Experts of a small language model: 7494 steps.
Below are experts of layer 4 (counted from 0) of a mixture-of-experts language model. Rows are named router (the router's row for the expert), up (a neuron's input weights, with its number), down (a neuron's output weights, with its number) and show model dimensions 0-159. Each number is 128 + 24 x the weight over its row's rms, rounded and kept within 0 to 255.
After each expert's rows: "mostly gets" lists some tokens that are sent to it at least half of the time. This comes from a sample of Wikipedia text that the model never trained on.

# expert 152
router [125 129 114 183 129  92 148 141 134 151 158 152 114 125 132 123 186 123 132 114 144 152 110 114 137 164 132 120 135 107 145 145 176 112 111 124 124 126  90 121 148 109 151  99  92 182 140 131 143 107 105  98  95 138 143 140 107  90 143 108 143 117 107 137 137 138 142 106 139  88 162 144 153 128 158  69 139 155 127 100 101 152 122 172 142 131 117 142 104 126 141  67 117 121 132 130 109 152 103 134 191 112 140 148 169 140 111 135 132 116 137 148 127 139 114 141 135 112 139 137  88 121 145 147  81 136 180  98 131 102 100 170 129 129 134 104 159 102 145 145  68 135  85  82 114  88 136 106  82 145 110  92 137 125 129 141 145 148 131 103]
up0 [103 106 121 140  96 136 130 113 135 129 113 141  84 138 161 105 110 124 155 134 151 128 114 116 139 118 114 140 129 100 128 168 148 152 208 120 131 140 120 117 120  91 146 140 168 129 132  92 114 142 156 138 129 155 125 164 146 114 123 106 129 115 110 152 141 137 113 162 151  85 118 102 112 162 129  97 154 126 107  71 122 182 102 186 159 103 157 107 168 112 114 132 133 121 102 140 100 161 140  87 150 170 146 135 142 142 135 121 146 154 133 130 120  95 142 134 130 109 124  97 111 113 192 162 107 134 158 178  99  73 128 128  88 132 145  95 120  78  90  98 108 118 130 104 106 119 157 109  90 120 125 145 139 136 124 134 148 100 120 118]
down0 [ 88 137 120 149 128 131 140 121 138 169 141 109 135 124 147 130 144 133  99 142 105 141 161 116 121 133 131 134 136 139  99 148 146 139 143 102 129 134 123 201  83 128 120 126 109 130  85 108 123 146 141 154 125 144 121 114 121 166 111 115 193 150 141  99 118 126 167 157 112 101 115 145 109 154 101 119  61 140 142 143  96 123 141 142 149 126  75 122 121 118  86 118 134 122 144 129 123 170  72 116 160 162 151 118 142  76 128 104 161 138 175 140 107 160  85 121 128  73 145 124 114 199  97 117 139 104 144 132 149 154 116 122 141 105 143 141 139  86 152 161  91  88 129 105  90 121 141 129 134 111 121 123 138 115 139 164  96 125 115 146]
mostly gets: " Ch", " from", " Sh", " Y", " between", " Ab"

# expert 135
router [141 133 107 145 117 102 137 154 134 139 122  91 107 120 155  99 163 139 146 125 126 162 124 154  56 132 103 106 107  89 147  97 168 137 146 156  78 108 106 168 153 111 146 134  91 157 109  97 166 141 120 113  86 135 128 164  74  95 138 153 149 159 134 168 134 131 149  98 140 111 148 159 153 135 146  74 128 163 134 128 113 150 130 127 142 112 117 155 106 124 160  75 143  99  91 138 129 158 131 134 154 110 135 119 160 139 107 112 130 134 103 102 144 148 133 172 118 100 132 136 104 136 151 147 108 149 165 122 146 113 107 154 119 121 117 106 176 112 144 158 118 138 115 105 141 109 158 146  65 131 156 153  92 105 142 107 149 124 113  99]
up0 [128 115 154 150 127  92 151 122 131  88 125 152 121 115 135  85 123 139 142 155 158 154 107 122 156 126  88 112  75 141 128 134 113 107 116 126 142 141 118  83 162 116 120 131 117 140 119 131 123 102 142  95  95 181 149 132 129 122 115 135 150 129 149 182 130 202 137 107 143  97 151 138 124 158 125 109 130 140  92 119 139 138 119 173 127  99 146 141  92 120 150 139 153  94 101 129 116 144 161 104 166  89 137 176 122 149  61 134 146 135 148 147  91 142 107 141 140 112 149 111 109  89 137 101 145 122 112 156 135  90  94 154  96 113 185 149 141  71  97 146 141 123 125 120 115 131 121 101 105 141 156 123 145 114 155 150 110 113 145  76]
down0 [126 122 152  66 123 101 101  99 163  83 126 120 112 132 131 112 124 119 114 155 101 132 130 131 118 129 129 172  91 148 119 127 130 121  85 134 112 148 133 108 130 111 142 135 152 155 162 147 134 147 179 151  80 106 107  98  92  46 141 145 138 106 143  86 134  98 129 142 144 137 104 162 153 106 146  87 121 118 129 116 123 112 106 166 164 175 115 122 156 132 149 144 128 171 134 111 151 143 120 135  71 171 104 152 102 102 114 158 139 168  99  91 142 123 119 119 187 143  80 118 138 162 163 130 119 113 131 106 144 121 130 117 110 144 121 103 125 156 136 145 119 162 138 123 141 142 134 135 140 108 113 173 120 130 103 151 126  89 125 162]
mostly gets: " by", " with", " during", " after", " on", " into"

# expert 187
router [169  96 126  85 121 110 143 122 107 118 130 101 107 132 129 128 159 120 130 173 103 110 135 173  84 163 127  87 118  85 135 103 130  79  93 127  89 152 134 113 145 167 152 165 143 158 130 161 130 102 116 122  94 139 139 130 101 124 112 152 131 158 124 169 157 139 132 131  95 134 118  97 120 158 148 119 141 100 101 136  75 152  77 142 156 154 121 100 135 113 154 122 138 108 137 112 103 150 155 175 126 144 156 129 142 115 122 103 131 149 101 125 129 110 128 171 136  88 147 146  96 131 118 136 132 118 154 136 121 110 160 130 125 137 145 157 187 159 113 148 153 115 114 122 195 101 129 114  97 151 134  85 144 101 141 155 164 130 115  87]
up0 [149 112 121 107 118 148 121 106 165 178 157  98 112  97 103 123 131 118 139 161 108 121 128 165 106 130 158 106 150 165 163 133 158 123 140  94 115 134 131 153 164 146 106 116 145 146 136 131  74 132 102 140  91 104 211 143 100  84 156 130 102 156 109 139 102  96 114 109 130 140 155 147 135 131 119 134  94 155  96 150 108 118  76 121  83 158 150  90 146 108 116 106 154 162 153 150  87 147 129 152  96 160 140 128 148 117 143 130 108 136  98  97 118 125 168 148 171  82 142 142  81 109 103 115 138 127 147 111 131 117 125 108 151 155 101 139 154 100 111 101 161 119 131 121 148  98 131 173 158 127 145 112 131 112 125 129 132 140 114 103]
down0 [144  93 114 152 155 131 113 176  76 127 175 139 111 167 116 160 130 110  96  82 110 144 112 113 165 150 128 142 144 130 102 182 124 129 138 148 166 158 137 131  89 122 124 134 153 109 132 131 129  86 116 135 131 123 161 127  81 125 127 147 122 137 153 158 189 135 113 136 166 111 120 174 162 124 127 129 151 141 101  78 153 114 101 123 153  93 101 155  73 112 110 120 124  98 140 133 182 134 122 125  78 110 148 163 151 145 138  93 128 156 105 107 150 113 126 144 120  88 111 111 108 100 175 118 145  90 114 131 116  97 125 113 125 112 102 140 126 113 153 105  83 174 106 129 117 146 149 153 105 140 154 132 128 130 155 132 119 119 105 130]
mostly gets: " Republic", "è", "le", "one", "que", "ine"

# expert 100
router [170 135  97 152  98 102 160 105  93 144 151 110 122 112 136 139 143 141 167 148 133 143 156 136  54 148  93  96 125 103 130 140 171 113 120 156 128 162 117 143 146 114 154 114  97 144 124 136 123  94 128 121 106 160 148 146  83 112  75 163 131 119  92 139 131 186 108  98 120  83 163 134 139 111 134  85 138 177 125 115 114 161 133 125 157 129 113  93 105 111 165  94 128 101 115 122 105 127 130 164 138 141 155 133 171 152 120 167 107 141 159 113 171 121 157 153 153 130 137 133  87 105 155 145 118 137 127 108 108 126 119 114 155 126 130 112 160 115 123 142 107 120 151  86 133  95 161 135 112 122 141 150 104  97 128 155  97  95 141  92]
up0 [161  67 147 109 109 135 116 136  97 144  81 127 159 120 120 157 128 126 104 131 152  99  88 104 131 126 124 120 117 138  97  91 119 166  98 152 123 152 109  89 133 142 114 109  82 119 135 160 101 109 160 126 133 101 171 143 130 138 126 197 152 156 162 127 141 131 120 102 138 160 170 128 106 161 107 159 143 129 120 200 134 154 138 139 142 120 112 150 104 106 174 113 106  95 119 104 109 110 124 100 111 101 142  94 157 135 119 143 115 146 142  81 114 112 117 122 138 152 101 135  93 152 147  98 148 137 125 112 139 119 154 118 100 155 111 145 114  69  88 141  65 104 121 131 126 109 134 115 163 154 132 144 135 147 108 146 118 120 151  99]
down0 [135 166  88 115 166 116 178 150 128 133 144  96 135 151 164 139 125 146 158 155  80 135 147 124  99 115  92 111 125 141 140 122 145 115 135 124 181 115  96 106 162 160  81 129 137 115  93 136 152 169 108 129 159 155 103 100 141 165  89 150  72 103 141 147 171  89 147 145 122 110 126 101 116 125  94 150 133 146 134 130 147 138 101 114 111  78 106 158 106 157 122 125 127 117 119 123 156 169 127 134 109 106  99 100 147 129 141  98 105 133 132 145 105 173  90 157  95  99 154 103 115  86 122 116 152 160 127 165 138 127 123 120 105  92 171 100  98 100 148 111 153 143 158 141 129 144 134 119 119 120 137 164 126 119 164 101 145 111 139 145]
mostly gets: " in", " In", " to", "In", " de", "On"

# expert 61
router [151 109 165 137 127  97 131 113 113 116 124 139 120  80 121 138 189 113 110 136 138 126 146 166 118 152 110  48 129 110 138 109 124  90  87 132 119 175 122 151 135 131 131 146 122 163 172 133  87 147 134  87 114 158 135 129 121 115 121 158 128 119 127 158 114 152 108 141 118 114 170 133 103 100 152  89 148 124  84 107  97 108 103 107 169 118 103 135  88 143 201 126 127 136 159 133  83 165 154 168 136 123 156 125 165 117 115 130 132 130 108 109 111  89 122 142 147 128  98 134  91 147 142 136 121 137 116 130 125 126 146 154 144 137 103  96 165 157 161 132  95 111  98  99 179 105 120 115 126 138 127 143 113 104 153 174 138 124 118 105]
up0 [144 122 113 166 144 143 146 120 130 130 106 102 115 114 113 148 111 122  66 137 144 165 148 134 132 106 145 125 120 124 174 102 119 152  98 168 102 206 144 129 161 134 127 122 136 143 159 150 108 152 105 130 113 160 113 136 148 139 134 116 153 118  75 140 142 109 132 147 153 117 133 116 112 185 147 114 136 122  91 104 113 129 104 155 145 105 181 108  84 124 176 116 101 154 141 137 128 137 156  97 118 119 153 150 112 131 154  87 120 154 142 122 114 106 109  70  78 115 125 149  90 118 131  97 123 135 130 127 114 178 127 163 139 141 119 132 124 133 115 156 133 153 122  84 117 132 125 141 150  91 146 166 111  63 155 175  97 118 126 132]
down0 [118 137 126 117 164 180 139 153  79 167 138 146 122 130 151 184 130  69 126 148 150 105 141 141 155 122 144 112 135 101 123 129 112 111 142 160 157 156 138 143 143 137 186  45 133 119 100 146 136  95 102 163 149 153 119 141 130  95 118  99  72 124 173 170 159 112 110 138  98 141 165  76 147 134 106 152 159  90 158 140 125 146 153 125 104 148 135  94 118 154 109 116 158 148 116 101 116 123 117 132 125 127 113 131  99 134 135 141 116 103 120 114 142 171 143 132 127 107 100  90 100 122 111 150 161 107 103 123 114 126 148 132 119 123 137 127  95 133 117 115 137 105  91 122 122 131 145 128 159 131 144 149 176 110 126  87 102 142  84 125]
mostly gets: " also", " she", " he", " st", " do", " be"

# expert 19
router [170 123 151 109 164  97 121 130 126 121 144 152 120 107 143 104 185 160 147 161 134 138 134 171 121 125 105  83 145 138 143 130 163 109 110 147 139 166 138 108 132 145 136 142 124 154 160 101 114 105 147  73  98 139 137 148 120 134 141 131 150 156 129 136 130 133 119 120 109 124 136 139 118 109 147  86 113 106 117 107  95 144 116 158 141  96 137 134 143 161 142  97 105 133 126 127  84 143 130 197 129 109 196 109 154 141  78 138 126 134 114  89 125 129 131 151 137  86 117 122 117 129 150 111 112 183 143  97 162 110  85 154 148 132 139 113 109 112 127 142  84 123  99 121 156  83 138 129  85 136 155 111 142  90 133 192 139 107 114  82]
up0 [ 95 105 119  98 115 154  79 161 153  79 130 115 157 136 151 145 142 141 124 149 131 111 133 184  97 160 111 161 124 130 177 116 127 158 132 124 144 126 118 146  91 150 118 150 123  98 183 155 142  90 144 127 133 135  97 148 131 109 126 129 153 148  81 162 159 119 166 117 126 145  87 159 106  88 135 159  96 101 107 163 139 114 150 119 107 132 135 124 128 128 131  80 110 128 113 154 104 158 123 118 139 156 202 128 130 111 120 134 115 151 120  85 102  72 126  99 100 132 126 123 163 123 106 104 153 127 127 154  89 107 111 119 135 130 127 103 100 137 143 118 116 156 134 117 118 153 154  88  80 131 118 147 141 123 152 132 190 137 121 124]
down0 [122 178 141 164 108 148 142 100  88 121 148  98  90 107 122 136 142 114 100 128 148 153 120  92 158 142 144 148 120 113 133 146 114 167 120 144  69 117 144  95 123 113 150 107 113 100  98 175 121 126 111 131 111 128 117 129 137 109 126 160 131 123 168 138 160 125 101  88 197 137 175 102 161 134 138 140 125 142 145 121 171 135 102 145 149 126  92 139 126  88 119 163 150 148 125 101 129 103  67 125 116 133 105 130 109 105 181 135 144 121 160 155 129 171 145 149 130 100 140 105 108 154 136 115  86 140 129 129 115 135 119 181 138 152 151  81 149 138 163 139 119 107 126 141 151 134 128 104 144 147  96  84  89 114 149 129  79 137 112 133]
mostly gets: " st", " tr", " gr", " cl", " sp", " wh"

# expert 207
router [161 118 137 169 118  85 121 136 119 134 145 101 128 114 137  92 185 136 138 145 125 140 141 158  90 143 117  93 122 116 137 126 132 108  97 151  91 128 108 154 165 139 132 106 104 154 126 129 128 159 111  91  93 139 120 124  71 107 125 115 159 173 106 146 164 133 145 119 126  91 128 137 155 149 129  94 180 174 143 147 117 152  95 116 150 104 132 162 103  93 169  87 121 117 119 135 126 160 134 139 134 120 135 129 177 110 141 144 140 154 136  94 110 122 148 167 133 108 133 123  92 144 149 161  98 134 129 143 112 129  89 148 140 126 117 121 170 123 119 185 119 156 113  82 125  79 159 130 109  86 161 136  96  93 138 124 112 107  90 100]
up0 [129 152 170 138 116 111  85  99 154 112 124  98 136 168 118 110 137 172 130 116 150 112 109  64 106 178 127  95 180 113 113 129 107 146 109 148 162 102 115 118 161 128 146  81  90 152 159 120  77 170 121  76 126 152 122 152 141 142 124 159  91 140 105 116 133 147 159 138 167 138 134 102 102 128 124 129 131 157 147 183 113 117 108 115 151  98 144 153 105 141 138 121 129 123 149  91 135 168 101 144 134 120 146 147 120 159 134 129 138 123  99 176 139  93 134 114 161 138 109 142 113 155 107 138 104 155  84 121 104 147 130 147 111  83 115 156 180 123 123 162 159 160 118 117 120 104 140  89 119 140 118 127 131 153 101 109 124 139 116 119]
down0 [136 134 137 128  88 149 138 139  99 138 175  65 124 131 123 174 106 145 142  78 118 138 154 132 110 133  98  84 124 151 124 157 138 183 130 122 131 106 140 146 114 156 156 129 136 145 139 184 154 123 150 143 152 136 162 125 127 128 183 119 186 130 100 123 146 122 129 162 124 137 138 142 121 127 118 127 116 148 123 122 146 159 117 115 138 146 125 133 160 152 105 160 132 110 117  95 126 150 102 102 136 142 159  99 119 104  78 139  58 141 139  88  87 177 131 151 144 104 129 154 103 110 137 164 136 123 109 108 109 123 148 111 125 131  99 128 114  84 125  79 131  67 147  93 143 146 128 121 128  63 107 109 141 141 130 125 125 124 124  99]
mostly gets: " include", " took", " won", " played", " including", " contain"

# expert 209
router [177 139 110 137  89  71 142 162 109 146 135 107 118 105 115 133 163 138 127 126  87 134 144 148 110 167 122 102 138 113 156 120 147  95 138 189  90 129 132 130 151 120 149 117 110 153 117 113 149 111 120 108  56 107 161 137  67 113  98 149 122 125  94 146 169 166 117 116 103 137 144 139 161 172 112  74 153 161 113 111 123 173 133 102 155  91 119 129 112 101 145  94  97 114  94 154  97 117 124 138 130 134 150  94 154 143 107 129 124 151 158 117 156 136 144 128 154 124 151 142 113 142 140 165 123 149 164 108 121 121  83 109 137 142 143 115 159 113 135 127  99 124 119  91 160  91 155 142 121 111 152 144 105 136 160 146 118 110 115 104]
up0 [161 112 162 135 145 112 138 122 107 132 133 125 131 179 149 107 137 159 117 125 127 126  99 184  93 114 141 110 155 139 185 102 147 123 127 102 103 156 151 118 135 142 102 155 121 126 115 155 150 138 145 172 162 173 141  98  98  95 117 145 163 138 146 116 155 106 180  91  97 170 104 117 119  91 170 134 101 133 135 147 138 138 123 122 100 102 100 123 115 115 113 113 131 149 158 144 120 148  78 179 143 124  94 116 105 121  84  95 127  79 127 124 130 128 162 140 162 119 139 146  79 140 137 112 143 130 148 109 145 118 121  75  92 147 127 139 163  95 132 155 113 124 122 131 131 109 176 112 134 130 147 104 118  98 109 111 125 127  64 124]
down0 [134 123 129 150 101 112 157 143 130 131 143 122 175 143  98 160 108 107 138 133  81 154 111 101 111 140 152 137 136 165 102 137 130 142 120 159 133 126 105 120  99 104 128 128 125  84 125 150 108 137  88 120 157 128 132 148  88 139 142 184 151 130 176 129 106 130 104 105 144  95 101 152 128 160 105 148 147 122  86 104 143 137 131 154  89 131 114 122 121 154 181 154 134 111 128 110 141 127 104  89 172 107 144  95 158 129 113 126 122 136 124 100 175 138  99 153  89 130 109  71 116  94 113 172 111 115 116 128 134 120 121 168 158 122 145 117 143  68 185  87 147  97 167 129 120 129  75 104 138 129  90 140 131 134 153 110 123 161 150 124]
mostly gets: " at", " during", " In", " At", " con", " in"

# expert 167
router [140 154 119  85 162 103 150 118 145 137 134 149 108 105 145 130 151 133 175 171 171 123 166 108 140 167 113  79 157 124 123 121 154 100 117 192 130 113 118 117 137  90 158 112 121 166 149 114 126  97 139 101  90 141 136 127 128 117 144 138 116 142  98 131 140 149  97 106  98 120 138 150 138 165 135  64 164 143 142 118  87 147  83 126 161 118 114 133 136 139 117  89 110 125 165 122 114 147 139  84 141 104 165 127 136 142  94 139 137 199 119 126 112 109 152 178 125 122 144 125 133 153 129 156 109 155 134 121 127 135  98 143 163 111 135 123  95 114 121 137 105 154 116  90 112  96 115 164 127  96 150 104 124 102 118 136 136 159 133  67]
up0 [124 182 125 138 170 152 153 167  75 160 112 127 132 124 135 148 160 142 129 121 115  69 149 154  84 140 163 114 116 123 105 145 114 135 128 109 142 129 141 114 126 139 108 112 121 128 146 140 144 109  97 128 151 116 115 111 159 112 121 128  80 140 147 117 131 120  98 128 143 115 130  58 105 126 130  73  92  90 125 148 131 129 113 131 137 109 129 128  81 113 150 106 105 132 150 123 120 127 136 156 137 111 148 139 131 134 155 116 129 123 151 104 125  90 136 151 126  96 101 159 120 157  97 156  97 194  88 151  81 131 155 138 166 138 137 110 124  76 116 177 119 159 132 147 125 104 170 133  84 150 137 154 102 124 182 146 131  99 117  98]
down0 [156 120 134 143 114 156 130 153 131 132 106 193 163 113 129 163 100 137 114  96 112 186 153  61 137 103 142 127 111 122 110 123 122  88 136 137 166 135 139 116 154 130 146 141 123 123  72 172 180 127 127 148 130 129 126 134 113 145 151  95 129 102 143 145 109 165 132 163 157 122 144 116 126  73 121 109 101 126 104 126 111 100 128 103 128 126 146  83 108 137 111 114 135 112 117 127 133 126 113 160 109 140 131  99 159 149 109 126 124 154 154 150 121 149 109 106 111 166 129 169 128 100 162 104 115  91 125  65 163 129 142 152 148 142 149 137 123  58 172 105 121 147 132 131 137 101 122 126 151 108 102 164 122  94 137 167 131  77 130 126]
mostly gets: "\\", "{", "_", "^", "_{", "MPC"

# expert 62
router [166 140 138 102 117  92 137 117 140 140 116 146 117 101 152 148 154 117 128 128 161 131 140 147 112 160 120  60 147  84 143 128 130 141 137 151 122 138 129 119 114 101 144 157 135 187 158 144  88 138 113 119  89 157 149 133 119 112 111 157  88 121 142 150 101 124 101  98  94 124 175  79 139 144  89 109 137 121 128 130 101 142  98 122 169 126 128 122 101 105 137 103  96 121 103 133  85 129 154 128 122 125 184 148 171 127  90 145 143 138 137  98 146 134 129 146 122  89 108 112  62 134 156 152 123 148 124 125 128  90 189 190 117 140 129 123 119 145 131 143 132 104 131 108 191 107 126 148  96 168 129 130 125 120 146 137 142 105 105 110]
up0 [121 124 135 131 128 111 132 121  77 119 115 182 119 106 139 158 122 106 132 167 152 121 143  97 122 145 123 107 104 107 115  99 154  88 138 109 131 165 162 114 160  88 107 172 155 164 201 160 120 152 114 128 100 114 143 124 141 135  95 177  78 130 106  90 110 146 125 138 147 142 146 118 136 134 113 142 127 131 115 136 112 115 137 139 159 100 127 127 141 135 124 114 160 135  80 139 130 140 132 147 158 156 174 110 162  86 124 152 118  95 144 102 150 155 130 155 108 100 115 152 128 139 144 131  70 139 135  83 141 156 119 163 110  92 110 103 136 172 107 127 116 110 109 132 181 144  70 164 156 154 103 112 110 120 122 115 130 103 124 110]
down0 [128 131  94  83 151 111  99 101 134 115 111 123  85 134 120  79 110 142 117 111 158 153 108 144 134 156 138 102 111 148 146 106 136 145 126 101 174 160 146 101 110 143 112 102 102  64 139  80 109 113 106 155  99 141 176 132 123 153 124 139 135 160 110 154 124 113 156 122 150  94 103 136 157 106 139 114 134 147 113 178 170 123 151 128 152 140  93 154 145 117 147 125 174 118  93 118 166 137 143 134 102 124 124 156 153 136  94  83 160 139 154 134 136 141  82 150 127 137 113 122 146 131 109  95 112 132  94  79  90 127 156 125 119 119 186 131 119 160 109 148 120 182 169 126 129 145 167 128 116 112 123 139 117 152 147  87 117 158 123 131]
mostly gets: "com", " married", " p", " own", " dis", "cc"

# expert 142
router [117 134 138 143 131 121 141 139 150 100 145 119 110 109 135 122 144 104 144 101 101 129 140 172  91 160 111 107 138 114 138 132 146 136 121 130 131 155 138 118 170 180 184 104 138 133 138 105 148  84 131 103  72 142 153 133  73  98 137 122 143 157 143 156 137 129 118 136  73 111 176 109 193 161 112  81 141 144 119 133 102 193  97 152 141 137 131 115 125 130 137  94 125  97 136 110 124 145 128 157 146  90 143 108 139 108 120 132 112 137 146 131 148  92 123 163 134  95 137 159  77 142 150 155 103 125 146 135 108 107 125 135 143 123  98 113 189 107 147 136 112 126  92 118 129  57 131 163  95 124 139 115 131 123 150 167 140 137 122 122]
up0 [115 115 121 140 128 137 108 125 127 137 163 173  98 136 134 113 131 131 126  93 170 105 173 133  87 122 142 116 116 140 168  84 138  98 158 135 150 130 133 111 139 146 174 159 134 138 139 137 134 156 109 138 113 148  96 124 137 109 104 145 159 173 148  72 128 113 160 140 126 150 186 123 102 130 193 118 101 124 178 119 123 164 130 157 128  94 120 122  91 142 149 126 112 124 175  80 131 123 126 105 113 112 135 129 120 130  93 144 126 110 195 146 170 113 120 116  92 127 151 129  74 136 133 166  95 125 133 141 120 132 113 146 126 107 146 130 170 132 194 113  99 142 115 139 106 114 154 114 121 149 137  95 110 103 134 128 116 122  77 116]
down0 [113 158 103  85 138 147 135 158 138 120 122 154 159 143 153 108 108  81 113 135 110 143 181 138 143  88 114 125 115 140 122 136 108 165 143  98 110 103  94 110 115 112 113 140  94 146 108 125 136 119 114  96 150  96 137 139  95 138 123 133 135 100 174 131 162 118 132 101 110  87 157 132 119 157 172 147 144 129 148 178 159 133 122 116 128 143 111 155 136 127 136 117 113 128  98  99 102 122 160 128 129 170  72 126 137 102 113 178 135 121 103 153  94 117 107 142 153 152 132  66 163 126 165  92 125 164 139 103 105 139 187  84  93 135 135 132 124 106 131 146 119 115 167 137  98 148 155 112 140 111 158 165 147 122 155 139  79 143 155 131]
mostly gets: " album", " like", " English", " Black", " late", " European"

# expert 170
router [171 142  97 126 103  95 104 157 129 142 160 121 126 113 153 136 165 162 135 113 145 162 150 130  87 168  89 111 156 115 153 110 158 121 125 155 136 156 116 139 150 131 147 132 131 157 153 121 122 123  85  92  88 141 113 136 103  97 110 142 103 133  76 109 114 144 135 113  92 141 165 146 166 115 139  67 161 178 125 147 111 176 108 121 147 132 103 126 130 110 162 114 115  95 126 138  94 143 156 153 139 125 125 120 161 131 115 162 128 126 143 103 146 102 154 115 112 120 126 137 106 153 141 165  68 128 160  95 103 122 114 126 168 142 119 117 186 117 161  95 120 113 147  78 120  96 155 109 131 151 130 142 109 112 121 144 144 134 140  80]
up0 [176 111 140 125 130 121 163 161 148 135 125 113 130 130 112 122 136 106 145 171 193 102 130 156 136 122 107 118  90 124 152 129 107  98 155 101 150 158 141  80 161 127 143 119  88 123 105 103 177 128 153 111 146  68 115 141 124 127 149  94 124 116 159  80 159 100 124 160 100 124 131 113 175 168 152 124 133 155 144 154 120 141 109 150 113 127 120 141 140 123 151 140 100 132 152 127 122 134 182  99 114 144 113 120 153 136  56 145 119 118 111 127 145 117 120 133 174 163 131 114 142 107 103 168 105  92 121 112 139 132  91 114 124 129 156 132 124 135 123 186 131  94 141 136 100 124 158 119  98 104 136 114 162 107 144 146 131  96  69 137]
down0 [119 134 116 124 133 191  95 132 153 170 103 153 148 121 118 133 147 161 121  81 138 122  98 129 118 149  88 145 126 117 130 133 120 132 133  95 125 139 104 117 135 103 107 125 130 112 159 139 139  78 116 152 102 151 109 162 165 143 166 152 117 109 167 125 111 151 103 178 104 142 125  89 111 127 139 165 110 125 103 124 143  90 104 120 104 101 161 112  99 127 149 121 142 132 119 125 136 192 112 142 130  92  77 111 145 159 161 128 168  98  99 136 148 121 136 161  94 137 149 115 121 165 115 118 121 113 107 157 117 147 184 117 173 109 137 137 145 121 147 111 141 141 113 117  96 128  73 107 162 136 112 126  83 105 102 101  94 165 170 133]
mostly gets: " of", " for", " between", " to", " among", " about"

# expert 108
router [158 128 133 134 118 128 118 156 137 135 140 131 108 104 136 146 158 159 136 107 132 152 158 141  82 165 107 104 135 123 163  92 175 129 122 142 101 129 130 152 145 161 141 135 133 136 141 111 151  89 109  89  76 160 120 126 103 124 132 147 110 121 112 143 109 153 121 113 104 145 158 171 129 124 159  73 144 171 109 145 113 177  81 140 171 157 120 121 147 126 184  97 127  95 138 123 110 124 152 136 135 101 103  80 149 136 111 152 127 129 122 107 146 100 154 139 112 109 161 106  96 151 155 144  80 116 148 107 143  71 107 147 145 113 121 143 183 123 143 114 133 143 144  66 129  89 155 135 103 150 148 129 101 121 123 131 139 132 121  76]
up0 [129 109 161 141 146 150 124 149 131 139 126 114 129  91 153 142 164 150 185 156 182 114 141 105 122 128  99 137 163 123 111 146 162 115 118 140 135 122 119  78 142 120 123 146 116 144 120 146 173 114 103 123 112  82 136 139  93 116 128 133 114 119 109 133 140 134 101  92  84 104 137 139 117 131 111 113 113  82  55 143 124 145 137 132 165  85 142 189 162 127 102 111  94 109 127 167 113 153 124 112 136 135 143 124 146 123 118 143 123 137  81 102 106 122 103 120 139 145 142 126 116 139 199  80 105 162 154 121 149  68 118 124 141 125 134 146 124  80 149 155 106 154 125 169 121 106 168 117 120 131 108 140 131 136  98 156 112 112 107  89]
down0 [127 156 118 126  84 139 117  98 130 120 135 149 122 128 125  85 141 151 137 169 134 116 128 119 146 107 128 119  95 133 106 153 138 136 107 132 187 136 164 156 100 125 112 103  93 116  96 144  79 157 124 110 116 149 147 153 139 112  88 148 152 143 132 120 121 134 144 114 130 112 188 113 137  92 116 111  91  57 135 171  85 128 134 117 152 140 122 153 130 131 153 118 154 148 139 177 116 112 136 132 114 142 103  90 145  93 119 143 126 130 141 137 163 153 124 106 135 154 157 149 137 157 111  84 130 163  72  96 123 182 153 153  76  86 112 108 132 160 116 147 122 176 140 145 112  94 149 139 120  85 143 149 111 126 101 133 113 114 158 118]
mostly gets: " of", " under", " near", " between", " about", " around"

# expert 44
router [141 149 146 119 139 111  85 121 172 151 147  81  76 107 108 152 153 144 149 108 136 125 153 133 130 149 108  58 162  97 136 110 105 115 135 167 131 158 104 157 134 126 153 141 144 160 160 128 110 128 141 129 103 144 130 129 109 131 133 137 124 111 127 166 144 111  90 118 153 129 151 155 143 103  92 132 141 179 114 131  61 131 118 149 145 118 144  88 102  97 131  72  98 143 105  85  94 122 122 139 153  97 152 101 182 126  99 107 155 155 154 128 104 117 145 161 130 125 132 135 128 174 114 142  90 119 118 100 143 123 127 178 140 141 122 103 181 140 118 150 125 142 126  69 127 134 161 106 129 135 126 136  98 122 153 138 136 120 112 100]
up0 [117 154 141 130 173 151 133 113 110 119 159 124 121  89  97 126 146 146 151 122  56 107 151 139 122 126 140  82 105 108 167 172 141 116 134 191 132 165 150 110  79 162 134 157 112 146 110 158 138  86 147 148 150 144 162 159 140 104 109 119 135 122 173 139 128 110 144 116 122 111 142  97 130  98 118 133 126 125 156 184 118 110 118 132 132 138 137 102 145 134 181 103 143 118 134 123 107  78 105 154 140 141 109  82 133 149 112 157 112  96 117 124 116 125 152 138 136  99 107 155 156 110 160 115 147 107 133  70 123  91 126 121 145 114 177 164 146 156  93 152 147 126 115 146 102 140 143  94 136 116 168  90 129 118 122 114 111  93 127 136]
down0 [128 136 103 145 122 109 138 146 136 137 129 114  90 122 147 101 134 138 127 130 123 125 109 124 139 115 146 125 141 120 139 153 162 137 125 108 129 113 146 122 164 135  82 114 172 129 140 125 134 168 105 134  97 133 123 150 133 126 105 100 110 100 114 179 135 140 154 125 116 128 150  96 168 110 187 174 136 151 133 158 109 170  94 120 178 159 127 105 129 110 137 173 163 123 158 128 144  89 106 119  74 148 140 119 157  98 115 119  90 113 110 129  79 171 127  83 142 115 131 109 175 124 142 146 154 161 123  55 118 144 110 157 129 114 149  82  97 124 116 112 108 131  99 127 125 123 155 122 146 130 126 114  83 139 105  96 191  85 118 148]
mostly gets: "round", "ta", "rom", "vent"